{"router_score": "sigmoid", "balance_loss": 0.00121, "balance_bias": true, "n_groups": 8, "groups_per_token": 2, "init_std_router": 0.0197, "lr_router": 0.000815, "norm": "rmsnorm", "batch_tokens": [32768, 65536], "train_tokens": 237800000, "max_steps": 4983}
Below are experts of layer 4 (counted from 0) of a mixture-of-experts language model. Rows are named router (the router's row for the expert), gate (a neuron's input weights, with its number), up (a neuron's input weights, with its number), down (a neuron's output weights, with its number) and show model dimensions 0-127. Each number is 128 + 24 x the weight over its row's rms, rounded and kept within 0 to 255. Numbers have three digits each.
Before each expert's rows: "comes before" lists some tokens at least twice as common just after its tokens as in all text; "gets" lists some tokens that make up at least twice as much of what it gets as of all text. This comes from a sample of Wikipedia text that the model never trained on. Tokens count by the router's weight.

# expert 46
comes before: "\n\n", " The", "\n", " He", " In", " In "
gets: ".", "==", ").", "s.", " ==", "==="
router:093132088119160151112136184148146106132130103079145114156113149150154096116125086099106100117121139128143136096087159093117103152134150176136120129065103133161092147122100150119138114123084140128108165140111079130106123117148142118121147152136110157094128130147107153117088151153146096105119130118146140138106146108110113153122131175166071173127119145122117107151157116148090134146115
gate0:123126102081156124112127175147140116129175129148170105127162093126112101081160125126138138105144121140119168143142139083150156150154132136125117137119106148172123146147116108131104147120099110121113142134128183095096109113126096119119121121125111084081166159148146128109084148126176111096117079132163158125142145161104117158118105131140115169106139165093111099142153088120151161118153
up0:126140134181096108119104177154133133112132137140160140157136096148124128153134116159112101181114084098131127197124114144119158150136135154140107145143107122084114162133153154073151123157103095119160127139148092155129141186092108127137139151135181093159138113095141108111113151145144088132142106084105167138127158125156146103107119117151128159130112122137121155119125137151151104127155
down0:175095128114163146095140082074094162106149131116159136119120196123133137092169130095129133107147147160127153107103137101116088117163141121120134092092141136106159132124107096127136152136114087140080151102141136139139170080142137110128113155123115114120133170120122152153169142138117122141142142104134142150130105112102094125138160124083140128126174137132089152179104118140118141162141

# expert 52
comes before: ".", " and", " of", " of the", " were", ","
gets: "s", "es", "ers", "ies", "ions", "ations"
router:108142092080148137154121115088128154116131101118151127153139125181153129110137127159110126145111111171109100101171109127119095127131108156096113144114129089132127138091079152103129090141123127139094142113108117128125084132130091160127131169097151122151176179120132142097118115146122100118101132140130075123152128141129162143154091124143102198132111128111131105173132113118075114133093
gate0:163148138130099123144147127108132154163136108139164108153141094130113190128137128119191137126132165124111115159140165103078115076107134137163138169107131137108154100085079109117123129108077189106126125158118141146169069129125169109139141147131114155154134151132149120117129115153137097125120111134184128119122155100162115156106141133110128143113118135124118106120185119147135129111126
up0:114105116134134120104160105101137146109126132130177166126121105102105140152090124098129147104136135111145119150113116209109152134130121148074142098151149134144109130191153133114099141131150130120120112159116089112137123128100082098115086164101113117120111109130140082127133113089112117131124127191110161112162136158074157122128143156101133101120135148148128123100117164154105123142180
down0:145127164174114130102115089105158148121100119135111146177154103098100154158132109142160142115075129156087144152203159120105131099118119117155125122141119145105160133106133123116134116092120171123108092136136086118156133109155141121101134129137124145127102169124168140164125144116133111105064162144114177118086175130147131160120119121162128132146139119128144127076160122133144138128118

# expert 54
comes before: "1", "2", "018", "015", "019", "020"
gets: "2", ", ", "–", " in ", "| ", "- "
router:140156131106146145095110140123116137151140139141155133150147121115121132149135101137115119131127112136123113107121147158147080130116087118099115131090179068181137120133073134123163149123120126123113168138137102112098128127120128121094121124120173116145147122139106172136067154094131107137099158128188120141183134170129132089168080141153074126112115146089126130130151130160102116158137
gate1:148142162131121123139149137161112103161129123095124093139114142103101153124089171102094077152084120124133141119118110072084165138099121117093171134076142140132123118103118121122139133104135138109129207110127167108095124121135117133080116155168104131171125134181167133108135139130111136119156139098147132128146157164124110130131133125103092136152147092136147140114125142129096122174106
up1:131099092142099083109140112141111099117129161155136138089169113143126070125113098124123103146116109115133109133095140099109108156122122132099107112093114149113134117121164160120136109103127102119129098089137146127148132096096143143178115124154152134105116145128138138185110120161132083113118112148151080161083121144125133168101113116145128100149120119121051129156080134077149136138153
down1:143148100132138169103125089129126110134130133110134106108135113119095117161095137154135113141075127122179125111154125119090089146137154145157166130100104110127100134121148161120118131141099168074138113135142127105172167091133124153134145128120096145061146108089136151122148095140150145129141114103113177113084128188144139150139134116123132142114139132113112131079148140136124161085185

# expert 8
comes before: "\n", "\n\n", " $", " Total", "- ", " Clay"
gets: " |", ";", " |  |", ")", ") |", " |  |  |"
router:139123108117147114160160122123145119116110124122154123140118145126156146129150132127088125142108119153112090143134120095081099122127143165122094115118144147165088126122125122111160156098100121147095180147151118104116077126131098131103153100106150136141155166110105156100079135139140169097113165153128117132142095135082170115162124143151080129140154176102105121169106148134062121150102
gate0:140127124114167115121168111122162171132154146181158109151102139130104125150125159158123126122129096171125152137084140106116119115122139186146186109120154109151150136133158171131101145113146167149146116103141148108112137140133167098102131140133151145149095130110130153163151135108148117143175095100157109159174138122118104090142141153134135141154149132116067184116112101133141153107116
up0:147095195130154123130176138144153096103109107115109150123109060153118110138103162144093108134081071131139143134142084136145140124106123132133122132146171161124100125143124107118099155102133146115141123120098101135092126092137120127103137103112144113145140157083129116146101110137145116149127156097097120147141160115095103113107130157144116096128087107174123168184133081137113130144152
down0:164146085090129104172141155132165144157126122113180104127099124078129121134169122101130131131080102147133140134131137136121111095169125109160144135085149182114136125181169134159127116147141119121130153069151103139082137114146149108128119151132131150111143113146120156115113084127131118113136085149163162120114108103112157153151130080114142132114122150140135126081097151086106149137118

# expert 1
comes before: " | ", ".", "–", " |", "; ", ","
gets: "0", "3", "2", "1", "4", "6"
router:118139097123118153148156164144127130120090083124180129156147111159142129110140101134105143134092123143133099088139160141115130146112135134077107093119106130182114096135104116128135134097135156099109175105110075097121080131118113103070122157120168096137148148133120166115114121142138113101113181122121080122135121179111157108141123114120102126129118154103138064127141114148131100141136
gate1:125153095139119092193126118084130112153128096130137113161074146113129098076110111120128148128141145130115143134111153141095125119100127111176121124138160179150132147164118138120121078088145148061114141106096128114138095118123112166118098173114126164137144157134149143114125156171137099121112134149101074119153121153125158122133134141122120175142099153109168154109140104134125115149140
up1:140116175134085118084168120154137129103107108138121155154167133155121180194123155110120121147097136165132084129108105109146124150145116149083117119118143076081120152091182136128125136171119155163144133156118123144085152145129150115152170131139142116125107106153132144126119130122109152116160134106127159153088113115118130130136084100114161076117128128132116114111108149092130146113095
down1:122127147131108108190152127100130121086043122130145150147153153125150120122097099127128107117060102126139100100139141139087122117122145132099121093136173122152109180118154157152142116111150154126137176142106091140130113094118105137090134119134146154119157119150147174138117150154120125150149103129133152112118104109172112121151166103099145117119097157126139167108120134137124136167091

# expert 28
comes before: "1", "0", "2", "3", "4", "6"
gets: " | ", " (", "; ", ") | ", ": ", ", "
router:154142143099146161138136181099160080116086112151135119140134120115115106103121076148151160115116143184147140140139137130135096116129141114139155126139130105139084108082122118119141117114148137134118136102130095077104112133144126124089133129108164124129118156145091161129079145118119171163079162109136091132120104121108136065104114130152085162122131122135120091154148124138129158111072
gate1:111161126146138161149117120082141166129154101141094122093125133113158126138145133158127121088156121133145094105126108093100127136107155147148164121171122124095101110080133129093113125138136116134146121150140194086158154088154149097125157153163145136135102131144128103127165127128125100145101074129151113135144140141125150186120142183099124101121132170073133142131176112128133130148119
up1:142122183147096153137152118105128147124137135136116108107159097172145116163147093151118136152165116119141106135133143116099100155092163108118135126069152143142118122115149116104117149147095102131122118138130134116107128139135080069133126168096117138121114169124111054118170109107162135172120141119131104129117140127125136106151145125120134092192139188123150101118112103160171119140112
down1:182145075100110164128122128141111093130140124141135129132148103136123147113148137144086132108133130097122155155118155133157151081173152118101103137134144091146144120141164094113126153141139084131137153112080093167120137146115139101118096108153166117098130150103096171136107164142120125101124177178152121133091141131126125145101115129126121152055121096147151149105102144136106106161146

# expert 27
comes before: "| ", "-", "|", "The", "- ", "=="
gets: "\n", "\n\n", "- Full", " UTC", "ww"
router:172163149109093152107162131116099092120153124168107107105164150139155115098111133091130093145097133156118149099174138155162097122105141116114122103125117093125137115147142177092104124145128135152101128122122105144146090117086120139143131159118121095163120130144154158141133189147126134126106104117163086116099099122105103092105131102106104124112165144106087114168102160103116129160157
gate1:112128126109139104119107116126126126173181127112092171144058129155104151125094083126144120127106144148148102161138124100124175151161152071138137145165117098122080124121153093129108116111101137135153121115139128133151116144136154114126139085110121141135121159080120155130115133163128161121107129125083116156160127111105137148124101139149134116173126181109144132124109088103089163164151
up1:135113183107147144137115177117147124143158159136101156111120143164109189104137132059133146135162146133123143160123188164128130117139158159120119111164140131104100104156134087150142123096149104114138142147112128115094115169100137139159166134142127124175120134101114109144150106148181118108149151103102095128114135177146117127135139143126167118113136164143154091138150158146119101124113
down1:127129149122136107156137105112182144131136096075116140127114103136104141111122105131142138099167135139101147144153158068144117100112125118067090109126165201114151125123078104135150104096132138070090132094135113142129109163110122154132165106151142160132106128133119106146150126140137154086161104120134118124142145121159160101131119174148117119152128117074145152151134136126165115120129

# expert 16
comes before: " the", " a", " to", " by", " in", " in the"
gets: "ed", "ated", "ing", " made", " used", " played"
router:114144107128094089167119154127138128081122092138148124128116095077118103075155118133131117149072098150102142128155171111092119124109077146109105117091121142136089134134096128099105125143141122127121142153116122122142114114110130160116119113139135113116120131139079155133121121113148109069124154146173117150130149125109155090147095124128139145109083159129111128191170086129101083155127
gate0:152175130118145166130119145102141092168102089161121140183147122095122115105158132129181115172119166114142080135130122117137187127107108127136131148152174151111121135137150142192133156145135089139149133100104127156171118133124078141121129149140122133147130119106096163126104093133126151099142164118134135169128185099163113090128118132146129097109107103126145128145127137145132155151119
up0:175169083155133151135135109163134117124116100135121137108126067131125161127160149094109102143133129101106153108107154159112125118112098096153110134123130094137105145145087179119150115143113113113121064156172120154118099129151103104161093138146113153130116118104148090166086150154127150132149134141128114145134136151149131116176131142119143138124166081116116150142202118131143121132094
down0:122150099106146160117149129098108098177132126165107126144152148159123148108181093089143150124142107131106108150139182126124148140087121112102137103140135149103128129090077112182131116121100118138190139143154118140172141138170109149148153097126169130121111152128084137128171122147140119160122109122110116142135112163119092113132139137098133137128069114120104105143127140138185143158106

# expert 34
comes before: ", ", "th", "–", ".", "/", ","
gets: "2", "1", "5", "3", "4", "8"
router:126159088138122117124171183138143136074100090126143167156142089114160118137114101157106153132128100133122099093144147142104105127071099138097115134095155111146128148064121135101123143149124163095096138178125111111096120127130136147096158150101138142162161153149109167132115173127140099126129156123115118114168121160099116144144152117119105130125108171129121115139110108133110103159092
gate1:126127076118115075127122126159105154156136143135100086132169124142114123156133106107136122094161101111177137118138126147128099138132140184142151116132120118120168153119167158133133092134085138116095142150118117159106178113150111123143174155137136119198122117133123096145087172121103131118108135118129070127170114109109105120152115161115123157096111070154112122116128130143147109126137
up1:118121166124139157112135137124128130122107132154140139139162147182119125139142142138130144075084138118127164114131084122120133174103133113094108129107168151123148143143121103139079096195142130145118149177132131125127125135120144102099141115182149151122165110126059114154152142123110118135154116123126128133093071093129106114123122093119133095142076122131137150114130062106093118116146
down1:122176114165165124137142093122086114123116117169123158124123100107109149157140099123146116125145156149103109093137148164155131149121144203116130158111133121125129143152121129140178114135141116101108141101114096139155158118110116148122114122151125151163125131110118106181129112190150114133115143081168162127131124147098158146112159111149112105159081101136128110125130113146126144048128

# expert 48
comes before: "1", "2", "3", "4", "6", "5"
gets: " ", ", ", " | ", " in ", "===", "=="
router:103158123096120154098149184115122141130150062093163147128120100142113146087159108166100120138117102154123112093109155122134105146121097091139133133117123138177142153076118143118105119103144105122115181128126139113097117117146110129091109145104170142094148150161104171126120145155115114117097111123138096155169109168123122141157114128148120159090107163141115115152156170139110123148099
gate1:118121131107102177131105166108162134112152130112170111131156109091159145091102154119117135108120096141105116113085114137157147128141147133123131186116114094093150179139083151133105129109165102083127175107142110129151107126105174142146115092119160130118146130117157092108116089144107126150154139125132130118149169154093153169132125174089079112131105138114150145132128131121123148093153
up1:099132132160154091140151134167148139090179127112134056081108084121099137137167154104141137158095121158138112147169112111124132140109115101130118103167135120122135129123163155141119131173046113124106113147110158152101127135138132103120114106127127085156145134141130133159108142107201103149149110113146129119126112144110093146128118113107177120094152115122119116148123123146128131122093
down1:106104150134128103155116164121167114131132107167121147101131120147132138110129105109096104104172150131144154148114076088095158131106098144118119153115107115154128132101112105155105176133168149116131111107091108128112128114079141151196134133153104104144110125140131138077146152122163105153170087096150083176142145122094127158165156157105134113152111123151147117099120148100133144127119

# expert 22
comes before: " | ", ".", " |", ",", "′", "% | "
gets: "0", "3", "4", "5", "6", "7"
router:135185077101126141153143176100102125132073089107174112139124114134115113119129093122121106135055109125139074118122123136139111151092113145122115140132143129171104159118121147120165125105116148101137124133129091121124136109118119145090134138109132131133133169106114141110097124101139089125095194146157091135133105151119145120145121133143098123085122180126077099145111110163138112126101
gate1:102128115139078120094140128146112111132130113114116102148100135128111137135095155166148089121088150147152123140126150113180083161109113113110102163114128147115123129083225124096118155129097147130123136099103152126112159157117139154128143124103078147126125134117128157135121078079106099142133106106136120118110140106101164085162130095140167128112125144128137115159097111159116135154102
up1:135096126121132120125138154105107104115143153134148185136157125120159135171110119139100143175080145130139149136154093092137130084109123117159136101127120101125136141124144142163092170160120120143133122131136157148084128167117101128102134177136113137089148101171157093083130132128128131112109160106106169111131173148129132118112112184153141140168142082089129136145107166147085122106146
down1:119139142182176127105118120137131113116153152159109137137119140125148172120116172098144106079104139159104148108143147095088139120102090115099121150143112131113144150151124109136109114137129169124116121110119108149151135094163123135161121161124123141124160103118135169157110111136125146155118109070121127097107128141117097122165091182130126078133099150087098147115112193107142162164099